Weights of a small mixture-of-experts language model, trained from scratch on English Wikipedia: 7193 steps.
Below are experts of layer 4 (counted from 0) of a mixture-of-experts language model. Rows are named router (the router's row for the expert), down (a neuron's output weights, with its number) and show model dimensions 0-223. Each number is 500 + 25 x the weight over its row's rms, rounded and kept within 0 to 999. Numbers have three digits each.
After each expert's rows: a language model's description of what the expert responds to. This comes from a sample of Wikipedia text that the model never trained on.

# expert 21
router:491482491524517497489468501493549492520520492521532570521483457482525488508502515478516526499504520560495507481474491527498448470493544499486445494523483491547464491505462479510539520528470493483479500497514528496472490510544537477460480500479498475458483531505497490499519520540469465492467526493491523529541519499465505440467490531470550505543499521520518481491515463510481461508479528507510531520519510483517514508497497494474553490524497529487543474450499536511521530507452506476520453476456515437518508504502465491434524496488495496498511523497507481462493531521495487529499471542506487538484467466536513512484529495517504490488439500487524521477501504497493498502483
down0:514456480496484523485554515532539502474470521465470528493469500516502481458508523505514482466530483479457488504483487521531499475503517519512487458492506527487476505522505478488480508510539484492517498478485442541555529497490539513532501465461526533472509469512506525535446487553519468544497507511496504442521514536493526487501453467543500530545497478471459477453505524480465473486495508489496523512498506529452518516505492509499507491538499531487532515470490486455550505481552528468476483532500434515481527513500478498519533512470496479511497459505479499522492500526514490516537513520511519492486453516524469539533513461509531485524529485512504489504501536463478512514504
down1:470504533506444534520524525486476539493513497501512542514496518506518533537462511466473469479511479483527528487499520509510524472500473475440508485525476507518479500503513482481535516483519496533503479528489506507493514498483493485510533478504526504520470473478515454528493537538495473498506533537499528519497522519492510521475502474533542501503554554521485507489529538541512491523496488429518480504491519493457498485528488458470538539476463518482488473465500535486521530483470508492503482509513497490488522588526494488504527554482513454514497479537454456505520515514502511508471515520514566510509454496459493530498502476479488526513485434478462483506522469520505505489498
down2:523495516452495481517492511458522436533471520526453478500553469490500512519472482512511520490470495463505475484487524525511490529450520538532499498503492515489486534493515502523472503509485525493509483475514534522469512477547536496539473497462503501476519494467490473472470514475550506488487481497520528521530517534450516523473488457459501512475535535531545524508490454489513551494502503504498518492459500496488563498513527489483500503512497506489508511483511516482535509511462504508518521496482506556438450489503505498519547526512464450503466475499510502492482466529522530485500516514489508483498493506471506485480534484505517483497464542525448494505477428439472477490480
down3:469522498490505488501527512493495513490490482510510506511483505485512463505524470506478486522461506520465483526513519425522488455480458500498551532450494497521483493506474530507449506481478510503509500501497534519444525492460450459502497506467501447516514485467518539517495435508508551459485504539482498468489507488493542491453542503519516473509472496491492518502472536489524472503551505482481516468490510484470504529508540477522485471490455483494520494495518518543475487488485453488560491479498487498485512468503503474524474515486527538505514513527537491498507505500486499539476540443522512512489472494504481514468542461544578521519525481513503494516474478517485500471546
down4:482514450499484496518506495497519494489503485523502513491508472468479469461498482461492467530534475522503505507495510503506537513523509482547458515528491481558440538445507508493465465535463485474496511492482495505507491519503492476494464466496589523472465502521498525458483478529477501504496454481487498482479473483457447495484500491500498508481524519478495474507485498506477514579514499525560548509526535461449489473534535508468473532471536521512536454459526476509482521536497521521477496504491506498495526455470479497522464550523491496484481490481492517503500538530471468503513493519520511479487505513499474465492504488504502452486523525503484486520494533510487525471464
down5:504519515477494506527496493504551499495454491484489494508529505501510512473523482534507505520469482470535506524515538513557523515493486483469499469484451494528517534504476513467472496513497509496497523509493468508543513553509464500470549527474489468502445474483506508527505504549493501523479500494529499459520498511535523504444524444521530505480531503540497552528495504472500535445512456489491497506521489514467498530511480500510516497519522495477502534461534489506475528542513480474494493486522479539541488464524519503508518526506490496531486503478484502456464518520535549509517507525511463469461455551529517480509518566457486498562497499540460467484532514515509491492510
What it handles: Numerals, years and percent signs, mostly in tables and lists, like 19 in 1964, 10, 79, %, plus the piece men.

# expert 17
router:503550498500514505521509507479500481504507509494488482529508501455492468480511512479491476529453491503485490452491521537521472491518508466469522483499486498485478495464514514504500513489529466507520490515500465556481489540465506512460547496470519487572525499517505521505506509511523486510458479472536508539516464478491478520480498501498501506517492491500493525510538521447501507543475494493515485573486459482564515455470480543464477478477471466470462530548487511506498529498510516525557477489497489461513511502512470535533513502506490487452484517496549530484518487453522490520513534520539504506501487521505510484521473462478487499512463483513512463478471499530485547449572
down0:499496544504520526493530504481516509488478475498461485490471510469520505468486530537471494494519481468499555504519444417508503482491485517498494498496500525483488446514498499510485512441487473542478480521497483508525476473500492513494498517482501530488489492513522484507489483501473495472475468496478486497473488498513392514542544504506515455509486513469462499494520487440537495488499507487493465454506496509498489520499427534504499465499485511501503496508508509456511487529475489488468532498498520496469507455472482491495545536492520518507500490474456475484485462458511539552502467532468546483482476483507484521494502461496470488518495540478512513464564481476497534483478
down1:519469474438454517504485488503497507513506520494500504559490522481454486502482529501476523441509465520471489526499515504557529507506496464520441506508523547480520486511484504511524550534520515472485514465467512524556504459493463501540513510476505505466542536515532516505496480515528508478510522472523502483503544485515509494536497486480499506481504502533481520507543546510521483466489507523487515487531500467494486522475511478498493513466471509479489486540497529486502521512459479481492502498513530496497527492490504522490489505545435539525534502497457526501461570461547509460462523488556480509507518509550531471507496510507476498485492514494459503485494490458450494496461
down2:525502497509508527509478503490478492502511522477490501526477498487494472523510468484495487512480510497492476515469552490476488473482502537495503514477523450493491563525493496503506480474475486473501529467492489494541507503453517531550476507510484510493533540491475475516480515467466468488440506473544468504490497518482491472460484534492496509507431496527472503518517524495471487477486454531510476510494539541508491502462499493513510514509546534508485512470508498480494442492506528514463504476501509499531500472498471465547532535509542511528513480506489531519460534513574531508433474495511529460540520500494513485524524536526435527482541492512458473523527511514475451508510
down3:490463508488463502457505508465518475501486468527504517489500518487484482536507516535502483529507489485497482508495536491474503493476517496488497491475490451495465541484515491467470466537469472496485523526567488498438520544497541515545481507479536499484487480448485489506495536489503473518513514485534525495518498536469472510525503520525487466492504537512486515553511500475475511488522507541478498512467488500520483479466487547520495511503506500447458507488491501496550543474514455486502504528551522494518493508510496492525543516541521503517509538488500486460502486490533571505521520489524566497549497529509485550447490540499500467520510504461504483525542510472470525527459
down4:522522475484505513488486487494514521466484492482505511509486520511458482490484472476495494525516531471539485499503486531489514522487536520529490498485508515478511526506527461528487487531475490522457542546481520517529437540476522525493523461520496471505555495480465506488488496503504506505480504494465518486493477484496465425495462537456477505515487555465475484524483539484525464518516585508481531520533466561528522475494485466493523497500513499501492508493507517531513489532502490524486549526481525470527480553473493494469471506457510505512508492480508482485510520500509458504480540473528498479513477497455445481519446467467517508510476481549542511496476525503481475483483
down5:474518524483480542500518490489484490514460500465474490464503516525469499524479479501519474515524508487496498513482472455490474530500527502476530535517530522530516523507489494503529555477531502500492483476483516534491465536464518524502553526497508504460496471493505507470496533524501455437513565496457520447484529528522563453497470467466492483491484450508469482503450480482505489528513453483506507516513505487492493453466492498601520498515482486548508506479495519485504512496530540473512503516504508512493475502520498518481505478490473498467489517495495501543510491508491448498525511495494512497493475431507476486472517547505448516537503517492526525520470522511486473480496
What it handles: Word-final suffixes like ing, ation, ity, ence, ure, ment, and re in The-re or Ko-re-an.

# expert 1
router:517526539480506510551489536476498494534444502523485548454517485561439543487506454537617495495528530476528526476505533524487504514546478483482524482479483503498538499489492514481489501451499493499468486465500508501479503520484524520506486501515481485519491516504542515484464504464549520524500491478510494491470483466482516497497508481534486495502508487506496489507513529503482511490512488553472472478491471514512522500470525459516493521540474509462479505486506524512484495522496499489495501529465500471493484501513507484488506539511464484541504509498517472485498565501500503471475493559506499502465528484501474511526519514478508499513520434506515438526467493526475453457493
down0:552512479523532516508511470522483490528491515465462462503481466480496496507487516490482470486517514493510520462507535500515499481553519530499486497488544483521490512524488515494494512548471510520522511531517504465483482508485478467462519532511465517466499560499516496471485519491482518518508459539496520515490505517461513486440504467463561460539531512513485467530505528489476522482488518478511494517508487497534487516461465550511506515516496451499500540497559462507474472525504489483553498487426511473486506489488515470488520521444530522498471533516483534526464464498494471508502526508495523502484485495503552507502505508524548540479530481558497482527515543517523521486537
down1:525469492484451517462515495506499532490504479501504516477500494523518485519425496515501516492491509504494496518522488509514487538466527528474464506486556487480492529514453487475507507508430465534530458518461505483492452494488521548492442500478459493535511530466535503513486458490523549491464534524496457490511513490490507503502501570509514513509512532484470552533487477490528466493450430498486475505482510487497493471528487494472486509479526511528537472518493540516492485526492499482483513490493491531469554549519529474515502526496528470500485483510540488492474544497487482489480515506476492520489510503483518484495463511499460472469496562486542491500522475529503470490474
down2:513511481539524567486437502492485513519495535534502507538466535528536485456462531498497507461517492495458525504448475485482512511482546480497478513496563503509510509501539506519489501518465485514540468508526442476508516466513494481490516496536472511537532497495471489482458494483441492482499528532499445477486483530505493484503544534467510523502498481503479541485488493469485500497492478480514491523458476491469521501504502472521486517507492508478534518483508500550513460473503530529510509496482498534501521480466530512513518536501523517541516474518513529497484406524493493508501486549477534524538513496476502528493490527520495457455483536493505463498472474493465514516501
down3:515524539499441526504514468534469505532475492490482497547500526507490479572509521551488508506507509518511507491528519534467490505493472525504516453476458528472528508476488482536501522531488488453504506502518523474503558502517511533465471516478491487512504511533517479498538516474548494476527493506488510505510530525537527500454514529526450533496503506515535505473501507507521503465499463501508523495475499537493496514529543486481504454474538494497500472493504509483529466482497545481516501484504484515504519484494517455444452506546430492479521547481527469535485472521495489427499535503472530516539495483497518486485473477469560506511524522485517497516505515534479482508519
down4:497508536526487548481484461551477455527503486463492532525506490474512501531476476492481498506480519493529492473516522496470506520473500431524497501515477503463487525525532494487513455495474524486540490495498493537484507502525491497541551477493467486472532488458484504467429541506514508503487502476515479525522513451509458470457491514500552495476449514530516489520477531482538452509496462494487517517524505466488526485575534494483519514495493524505460490482509514515540512492489444495494493486521507494513478521479558499541489510494518562521503506514528504537541513514497511479498541510503555511532501488483456484531472493506491512488498523530468499503480490527478515467465
down5:478515500529507545516494547494517509517506518499490507472522506520491514496494477515522512475494480511485488468501508526521499537500498500515470505458505516539509507487471512561517533468499510492498514492467536521499489515487478562512465460533520467487450513489483502528473478506494521467514475505488477508494523497484538516494549516495532492456565522519525534519534461487493507483506514526479493474479523493486465551538468500454473509505470467484475507516491474520485445490507486484494524513484530558515517536469471438493531488453466524537487458495486502484526499507463457525474529511473491547536473484461479503482507533494515482456470477461464531510520488536443500487475
What it handles: Sentence-final periods and abbreviation dots, plus mid-word pieces of foreign names and words, like Vol., Ni-et-zsche, Kashmi-r, fa-il-ed.

# expert 13
router:537477374512531479488458502492501496515520487483509522528476467463505531503511518495504478459514491503534482496480531470489521441442510508520503532514484495503514507467497471524504488480501536495470506498519522506467521461517507497502492495486541539516480498484473497508486531528484474513488497506561470525498466446504517519518495532488521480526511529527476501500527534520489543490533519491494472497493524505482499515499506529495506500492490458467489509511502493514510521463457508536502513565485516514466511491493496509478525472468507502528522520488573514473484458481516506481475479483493470551447493527501508478471532480477510472511432468465499501471506481459504466501521
down1:497517506481492505507525527514533485476527508509547491520464477501465483512499508515477477519504466517510549515486538520488471498495503495503467500534491484470461501533517512511459497554480547509548489478486493504531501502537486511492585522501498487524427559480516532530488529467505509504549493506497473467489500462501486520517460496511507546478521561525515457483489522518475495447474513528534483506476510505493542470460513476507522525465515482496522535488511459514475522507552548470436484507523467545504469491522465499519499514484487534512500509470528513475504461493472486454498516523512470489515492482476529526507485471516487484519511542489489495459485494506505486497526
down2:486478491511503458502464476501493489491483482504473501487551478574507509529484535513496521506529500492490466510481479499528466506502506533498497509470490548490506524493452492556495464429500512488498480551495494492543451517511496454454488472480444512515540507495466468509499502517484516524506497504469487507495456513538447466495515498521422456506492482512498482518510490518505533516529495510472523504496500502500477489461517506467535498509524502514516527487524508535517479486562520477480506520523481497501536509451481517452479513418504475502490504489490478493519516474497519545516455515507503487533477491533496542507479502512462527502496523504507503473488434523500528516461
down3:490502478490528522491490515521487536504503562458503528492507559543463497484563478459494464493490529473539485460498558499462461473529476508472551462503523546462510479519520514483475499494527488500505519498502478466524506513498502533490557495516458537522500530512459486512499501505498508526493438470488488497448517508514499553537516462509509494527473540503453498525470511468476496538473512515485459490531495549464527494499525495508468525516511518482508528525538478460483498469484497529484522505525488483507467524509551508501465521495499516510506487485501524498524517472487550530475525519495493507530502534504507515489480501509554486541503523520511505487531535487505507529540
down4:519498495558489526527528435515541485490475532527485522484494504556523491503534462505492503474526544487523517508517545459464527491504508513476506471500497530471488523491491482499479492532528475479473504489506461485443542475513458543504515481518460515526476519485522551505464500499494525504519523489460502476512514484462502547475460478515511499518443498475518503522519519503521467495510491516452507490487485482548487515510478535485505544458516452508564546484492503549517500499490469509514515509514476537506529521550502509487482478501506505507497484469488483516445486489515435489528531498473538469471491504448524509481520457505506517507490476537475490524488510523517511490489
down5:555491490507536473492477500495512473484482493516560462476538481485514511550464499495492498520539507487482485466484505497481520488465497514486501509521493537504467480522486519517504506522485530513516550499534476489478521490510512483447481501504521471478493527502525493517503521484539584511487510563517480482490568495513496500492523521505480489506491484511504522491516485485503502511469509492488497469489514503496459535435461499535519505558529464477516405470452484502510488425535522518447520490517466534481497458500479505479487459531506498537483511486484521461466494496505507496514539521535513515498514494498495445464497507491477530507544481501517479496511503532500492485516
down6:528572501492510499480504478493476533537506491497480508531490517503459484522522505496474475477481501531486446503505509493522503512538504524459527518536529475501501475494486515501499469445477483476521529531486520502511517562499525521504499500518553496479512511523498482483508499507512549536505520532497459550533509529470567485467516512549510486533503496478507540475514532546490508496474497530490505513475489487471488502462427515488528500472506535497485479507485524461471476507492504488505532505510516510519473481521524504510491517526486493519529490459453502527458516512467508475428491559469453492513521475504511479477489519537493537487485509443486480526480463464534475477498
What it handles: The pronouns he and she, nouns like part, work, season, place, and word pieces such as son in Chairper-son, Per-son-nel.

# expert 10
router:498503508502461472564499498509526492488462500522529476562503404505491554489510526486519513534509527473553519529527494499503502466516482514474486474517518492508523505495536486504434507520505464493523512498497487430502494540504477420465543491470501487504495476524499480525488496490487457502517540499514502496449511451469505515497500505485505452524505487478478503491511522516482499500494521491512485570518498495512477465508474497492461549490496508495529488476483486489542511485487524474491522490482444478540469526516499508512538494485514498520525492497497438468488511480489508517493494565492487530499545501501502495491514526470472534493488490509510500497497524542471459535478
down1:513549447503504503502483523477512479511452430499528510545545516524521508448494470457448505459484507506486498486499480470500528486469490495514511470476475479521517510501514508487468494489472534503490483472508527487502502501482526502534538502509502480548489513544477533485486477503515514520487475506545488522529544521511540481465497495453514440472475485519486473483494562495521515483503517544462529510456496520503483493465498484508495522520521512486532514533451485505516515512523475506473511514494513520515500464520498518478538527480488539441496493548500507498450505521480482517456560475516491511511487496520487462518508441505467435500524505507508501496459503465475540504504
down2:503424501468521524485491476527513467491483567489504488498534487478471487530499493474448462443480486468520533476500516521529481482485498473482499476519475469446490468495501525507449495500541497478497497514538519503537476530476496511496514525514499484514472511512511466492494498533538504514527565489445508501489485509530518524468523528530509497506521512470485520522520526486540481551471509512478496481505527518513553504484462467510492511470506510444470469511524490531519523511483519495506480471516500487493524514500498515511484476519502504415475453485497482451546510485458494487505545530518507487500495483480504545473476480536509490480490458512508502515523491491510533489433
down3:486498529516494497478457531483491516560535539510528536492514543507462515473450513515511499513462472487493524481463532483482465442534498520504490528490520462480517521517506532482488484512495504516531464513500478487517506483515446501488496493487496517505508528469514471502476591499486525511546453527482497515529516535521502493442457475505512490470518483531471479496510517500454482513491547549483535523508515528511457520468481518495456471508514501525505491491492503526479512533503543519485522515494505455517463473516514492455445486517487478524443492475496513497470515488543515511479509514494493531484468477450507497482502495480472487498486495470499501495562498443516518482516
down4:496476436514522496489496493497492508515505504498506489484512542514473489501459531462450493491494456464516492494488518492478508474471520518558490504474479495495471472451538482469499430451521439481491521495484529505499469495514487515522505453510494489552511477504581472524513513513510474529482456498517486512486536466500509512509503490507473486516481478476514538499479533487496483528484530512495459473532461463534476536500511493493471540494471524495464490517523478471559468517501558536460492493528527491508490529502548516495479481513516509527501491495464498527465524524477504483507523492496525492558517467485531485506503500470501504445541531528545506505498511479497469509488
down5:491473518461481460487477501539486537480482494501501500456537489508508498505480502470515498522536492488514461478461459487556493484481507510486498465506465438489470473483501494508490474513479525504520501478476475492459471526530493503465449550454526510507475519481478498508474474491494486521495471555487455472544461507503531507507481513525504499518491471568507484507474491485473443490479477505492495502523512517482525517465509512495511479478520470519495502504512494538552506538491494468536535495524474511486551497469471462467547464482489527505518475482472454479517478484512488498505497471501491499497500496494562465513534491486511521534483511489463545538444447502534497506542
down6:469512481511555503511460516512492531509509515483446509509563489525475526492485502511443452481529459472505466503494503496484483509526541548532500500519478509472540510489517523566511474492526438503498502483548517509512441527475525521478479529531500466488491493490514499520553511486482489451492501480490543519502538477480533492523534516485526480534514520461469505537515449516467495482523500465523485508459456461512502494463469488492460487508489478536516496551474488502502511500473502544547474519469521527472527485462502490519502505494511522494522500474483511519512476514488473510477462517489521495437505551499506490513509500504493471528519524543489497482515496461479489478490
What it handles: Wikipedia markup and separators, such as infobox colons, == heading markers, table pipes, slashes, arrows and degree signs.

# expert 23
router:525496487497502485475488515479513483537467496536489536487465495559514502520485502479450507495505500477498502502503507500491515513497536507457476500470492476452511465491480512537504447488528504494476507541522515472509529492534487441523467527498510520525489477473503542484532496461484500503487476526500474490446510469534443510464485446481514505490512505543454525528516485466516503477511484508501495524516501488581515511453542521513525525551492503512543505491490461504462516491477503452509493452521519482476491491516529509474478471478501440497491540465507498495514461523518462517471522507510462520475548512520456507495537498484515552485456516525517527536501486510520478511502
down0:547453454495505515478480470530531501532499545446495515517515501505479495531471483499471498534508494488509499531511535530491469490464497511526438483500473475530466525488496501487506534518503519540507487535496502553473474478481516484489474523519486485465493540548496531479491527506492510508546499549509494490543449515515526493475512508468499479446495509495537466541471524482535500505519507484529509477506508447468513494533481539541530514525528494534524498518482506516485462478451467562528447502515494488479490488477463493508509463499508519499494543444485483456473514484520501488489494517520504506541520526491460520511536504458507490507525506484491513500515440508508526494461
down1:471468463586487454473475494535495484504506525474499513490498493459465508444473480495497510473525511485506478421481495513493495486480510500479490503475440480496490500491477510496480498576544444453465490508492468501520467537485473514479470540487480490469538492474468534535498556496519504531497491526520499480517486492518457485538478463512470517502517508505489496518487514501492481545489507458485481515491485512514534510511522513498519512493483440495488493541498492496479529526467545530545486509480520524492543529476485504520504443495500518531458466495473493480532479504500530496568486499500487526508476494469516516521511514515471443529515514514504491504485493514502501504487
down2:495542542511510507479523529506509472476541461518482495518501524517514489531485486525533441530524488518514473497525514482524492472457489518507483485491485486509443513493473512519530513505472459495484480551530480490482550457519488508510534504527452491495498460504494519473498520534505539520539467482503517533520478458462484530536487481515484469482463481538505533532501523491502527518500461496561469525445450543523466489541467514512483562501493482494494479511510494514465509535499507531492504502499512487519478488485453469496488498557529500557523488569491511482462526476514482500451542485480499500478521531500497492490522504528526482499479504503499517499474544486508507515473
down3:501516504495479481508506481566501506492486482508521461522480455483496497513550484472516482486475540534477487511527526463538526484455478519504464519505504499509509521526487554503501523517481531462495509463560478492494456525547484507503550499482491506509486476501548471514493519489528564509528505523529503476484501490480556464499502423510497538457463517501478483508480542498515526478502531518525494468501520509513551489534509511501497463492521491506482516493542494475507522473488516491527491489466492476510469475528469493499497514469519477502536512512485509534499475496569457496491476485537498468495486526492487456513502498467505418495499521558539483490494495502494501464486
down4:575476463477487520485489530484485507495493495518477522475473520488500474486477541512535492468505476497477506522541504484492477486509516492554518490482503522504491502511495475474526494462513508430557514456537486491567493494455542481558457538490504519498490481496478497513514509501501481464471474475509522509522493515476548495513543524485511492488486481504513476478498510488469477512495465494516522487521513533482558555468477512542511496480495477528558493458505498497474499529452517492501489498517510495512448482495493477508480533535501498512494512532468503514491556424506527531479473499478474543513481473533497473490521481496485498519483466546499514493511519523504434500503
down5:504502479537516470526483481455503542479512480510487510493527470561462539477525506532481468504482481510528523492453542520458556521462499503460447494497474509501561481476506539466492533461490512497512439546459492488510491486509479512507505479518520540500477481516515464515517546485470501508556484514474486509516513500522481519466497530474513482478499473493507491514498484485499496498505461501479511476499494471499512509487528488502480499540510505510496528526482529499503470473490488507497491485512507482497526559506490513489477493478506501541495509478515522516542515556506503495460471520507542495472463477494507529527483459489544496452530502508495515529432444495491523584517
What it handles: Pipe characters separating cells in Wikipedia tables, especially after numbers, plus semicolons, table divider rows and raw non-Latin bytes.

# expert 6
router:494477472498514499500502490500532479502513481505504547519510502492516490543512510467488544515494496524505504461507499504455492506511529504505455475521511491491466492486490496488471479514516502494527489486483520509478478515534490511513494498479542473463456518544495509502478502535519507530500565501511538517498480496446443476405480553438534548551489517506520472503502460500473503488499555494545549490497488504492544487526470454477523507532475502469488485461496553497500523489522511459521422518474510466517514493486462509497480513490479498498488531503496454492494523513489474504526494572520535517486486492508482470513512494511502485486500522495534531501511491499509541455477
down0:510516518528459538469533482499528544505429535472491485498526448497492467498461504514507562491503519529505516505519480446512474499470509535517557514494512473529494484504493537495496449486486517473499513471518523505498483502509495472504511479497497508454518496492466475488499532522523532510476513498520514520527499459521461549506475505516493499541485524497498493452464514513506547518476496509501491507490467505493507504476447500525508449470494540550556458505564493492477500543498501527489504479550483489488495518561479519508508462460491471484508489482518539497489475488439511514511500489444474524481499488486510521531500512514541493487509498530474501491532561496486528482490
down1:504536577517495438468509495456529513540535526499504492536484539543509502490477458473503494520492497482502548509478509527516476517487495502487511511480483532468506533479534522494533477474501514493518488521518530524466531502500499521480478507506487476503523488476513454526502486464504527493538485538495489509520502542515508541486549483513497493499509509458539508474459531454522463477528468520482462497517527480519509492518469535500452506561498488489498487490476520492524468512508454521538490509487495506455504532479558493471478555490485549444498499458504504479530478502493488456472538474471521487507466499511488529437498515484502489499484537471471514514484501487467497475525
down2:502534483537512557512499483499528480492523521477486509519518513511433501495471532468549521501508520472544496513492512481488549492505525532536498475520522527514486484485544500446465430478519504487519485547537556521515480506522488526480524485504457492519518497509503504520523511490547531490491476547473515474470521498573454533553480503496509512502475469478490508505497537512507512505483482525472492518473505498521490526529491505486512508482478531517490503542498499521509469486497495484519520463458498491515531518523498485493520474553463486517465480512537550527494506451499488496481530499429518468492487526506523535487450516531520477498514554471479522513510500510531489479515
down3:502497502495509514450485462530483490494478510482475472491501495501469483504473475495471480500518516464491496518446542491476512490496515490527533515464510507478592550496456478545493500490475530487443512526509500516483504516509476483500510491457514496449506455536479536498482476460530455502473504460483508500534506535511527494501496489508484514501471524534485493521467501486540543518509507481526475472480527484501479478482520564512501506516552455499471517515469478490482494511520493501532490493469484460526481454476531493516489551475488505501512469485501517535466511497488555458461484463492422532491504500487490511516476483538531483534526488509459519482485513489529516485469
down4:486525472524481498534504496498486467501501519482553521509513489523499497536494459467514492489439509504493489506499486465501476504490535556523518480434514442524497515526534519475491490499471519479492496504522495514477464509509553511482521483503493493508521514496494502469475487533534509516493528510488530481458469518494452515459468456516528504528515510501518518515530523505499513555505509513507505506511506523508509486508506558433527457510493487553485484473519520546492510511487580505508525517499459470465525506506487534477456488458502489496503497506489557507491483534498528483465528469507512522456485480488522504564498540509513540476554487525484484491527555469500481480496
down5:519507498463553490492501510526486490531515469511469524541544517486512507493542508474475553521543486496487501456485468495488478485532513490505479502536501517489556505468477503504505493490519499526525534482509464472520532544492552516519500503478531477516472528524462490469494492528502526494519493501470455500507537520517492511519514504459475466516513455483505472479466503509464531478475463494504491474528497534488516439504501525504538532492487509510505507487469494495515541547493504516501509502473471501499543441534551536510516511471512461489547504532488506524534516523456536556488516523513459501505521484507491545465553459543552486498479484540502497499501523516510528470489
What it handles: Number tokens in dates, years, scores and table cells, such as 19 starting years, day numbers, and the 20 of Twenty20.

# expert 19
router:514466432490525495536489504509514508487533479478505500494494482546520520518511480509531519505508490493503497514506505497500475471459497513499487510480524473475457491488484529464501512479520532503460453480500514531480469503491471503513489530476493472478490526500527452504489517553508493489494520473487505513482529467507493500482479438504543525508507540490445458503528561473501477519476526442541473518510503504568503537498446527533509549512494417484532486517484494518504497522442495534527460566505512512493483526511485520445491525483484510502512495504490506488502469473497493529460492527524489510454507540526504563480512511506527459500516529491515490480496503506504495527490
down0:488505509517497535459526514551552516531495521458520514529527512496535488517516473513522510474536509512498481512508551477479472509501532487454520482498507457514508472531537480472514476527519522506519526521526508516569483495487516495500559493489508461492431504523485515494489523502546474518499478499519530514498493508563493502494482530496516521477466493509519524488505516495495468476510534512474461519500530520513512479517442518486522502517483473498549450519547481499533524489474529493508526478524512536509459505482517521463472445516533473526497520511494487504511472477494469482499495514481540500464501558519536475452493459497502517481493478468476502477477541445478506462530
down1:481496486546515522515524519488516498508496468482476488461513476508484513485483460546490483463455517497509488479495508508520541534509536503510519484485511506462512534488508525489508486532449514509528514493507503464505497574517572491462483472551527573467480499540480471505497502468490502427504479510474533489496459496517507510502495498461527491495510506527503487517487501494488452517512540505535497506537502492505506500539461508487504493489497461499501455495524503479555465485525481502537489458497552500501488490520499474511459511488505507496550519489518513549501500454538553490472475497523547505496492558511525480531505511483484473486482555469485482475489512507463542507485
down2:492491465516529516502507519492469485509525480461505472518482506470526532493510494473482504461495492506465511505506429526491469519492458471491485484519499498500506455484426488504500523470541490563488474496485520461491487499483495499514474493464497546501501496488506508476486527513506484499464481503488480492492481536499516471487479501513514514525491548467501509510557554485511502463468497486518503477518502516498530540493483536527524515534469528497510510510467570539418462482479488526460483503479508489434506510533551493482487519525558492495476478529521535488503465538515468533507527502453494535513491528501497498539473505520467500505441508505461534516495489500500519524486
down3:515541503505483482521488499496494501453555483499525507506546517512475500509514482485518469471435482490514436482472483519520480483470474497518493528486493537451480471520445504507500499503486517504489477505512549476548507478524506508468522481478520484509485507502525516494485491512447511535483531458499506530504467499481509508487477539465479503500500550491530511499495494516505523482488520495492505473470491521546487464468490483509487465494550490482478500465495534535538502482478544484509476470486474493486540540447490548498523562489474477494484469462483560478476562470476517476498505507479494522491550476516512549531517500484470508494463496508521499475514566487536493488495
down4:486519525520523478476429487507489482501480484516476557465512522462461518476489546488506515481540483508509535448485526523556490472537513516514507520517498516508490542500476491523497498493512489546510475524507520489490517490492542474468521507537455497490506550518475492478512474516456466509494503504514531561474486508478523516476534485469523484523508526458487514497536486483473485475507523550502497547496521443492475505546502510450455514520479509485489496523496474492540448577505546527510449485513499505475520486463493498493496452486517551456464468463487517519516536510523500465487495502487524487503469512509489511491485509479493497499480479502478523541489503463500498510489
down5:525481513557521521471473511512508543504487505470465552481510453524463478510462527507488485455496464526489455518479527485484501514556531510525484495505490485494462521491507526514517502509482497508509485482508466542455523473496535539508502468520476481481502495534520520509494531476447479473470488466453474485525511475474528490550549490483530512495474508546496529491493454512536470501544517476461436457517532519496474507476472495504547451517507504514500528467520506540504495499475475488513492505475520489484497566498512521472537520517482488534477462491493501511517462501493490491476529492509526481541496482494450477503514485517489498527513472565504510535496500509515460520509
What it handles: Content words like New, North, National, American, film, game, it, and name pieces like S-ong-s, Wis-con-sin, foot-ball.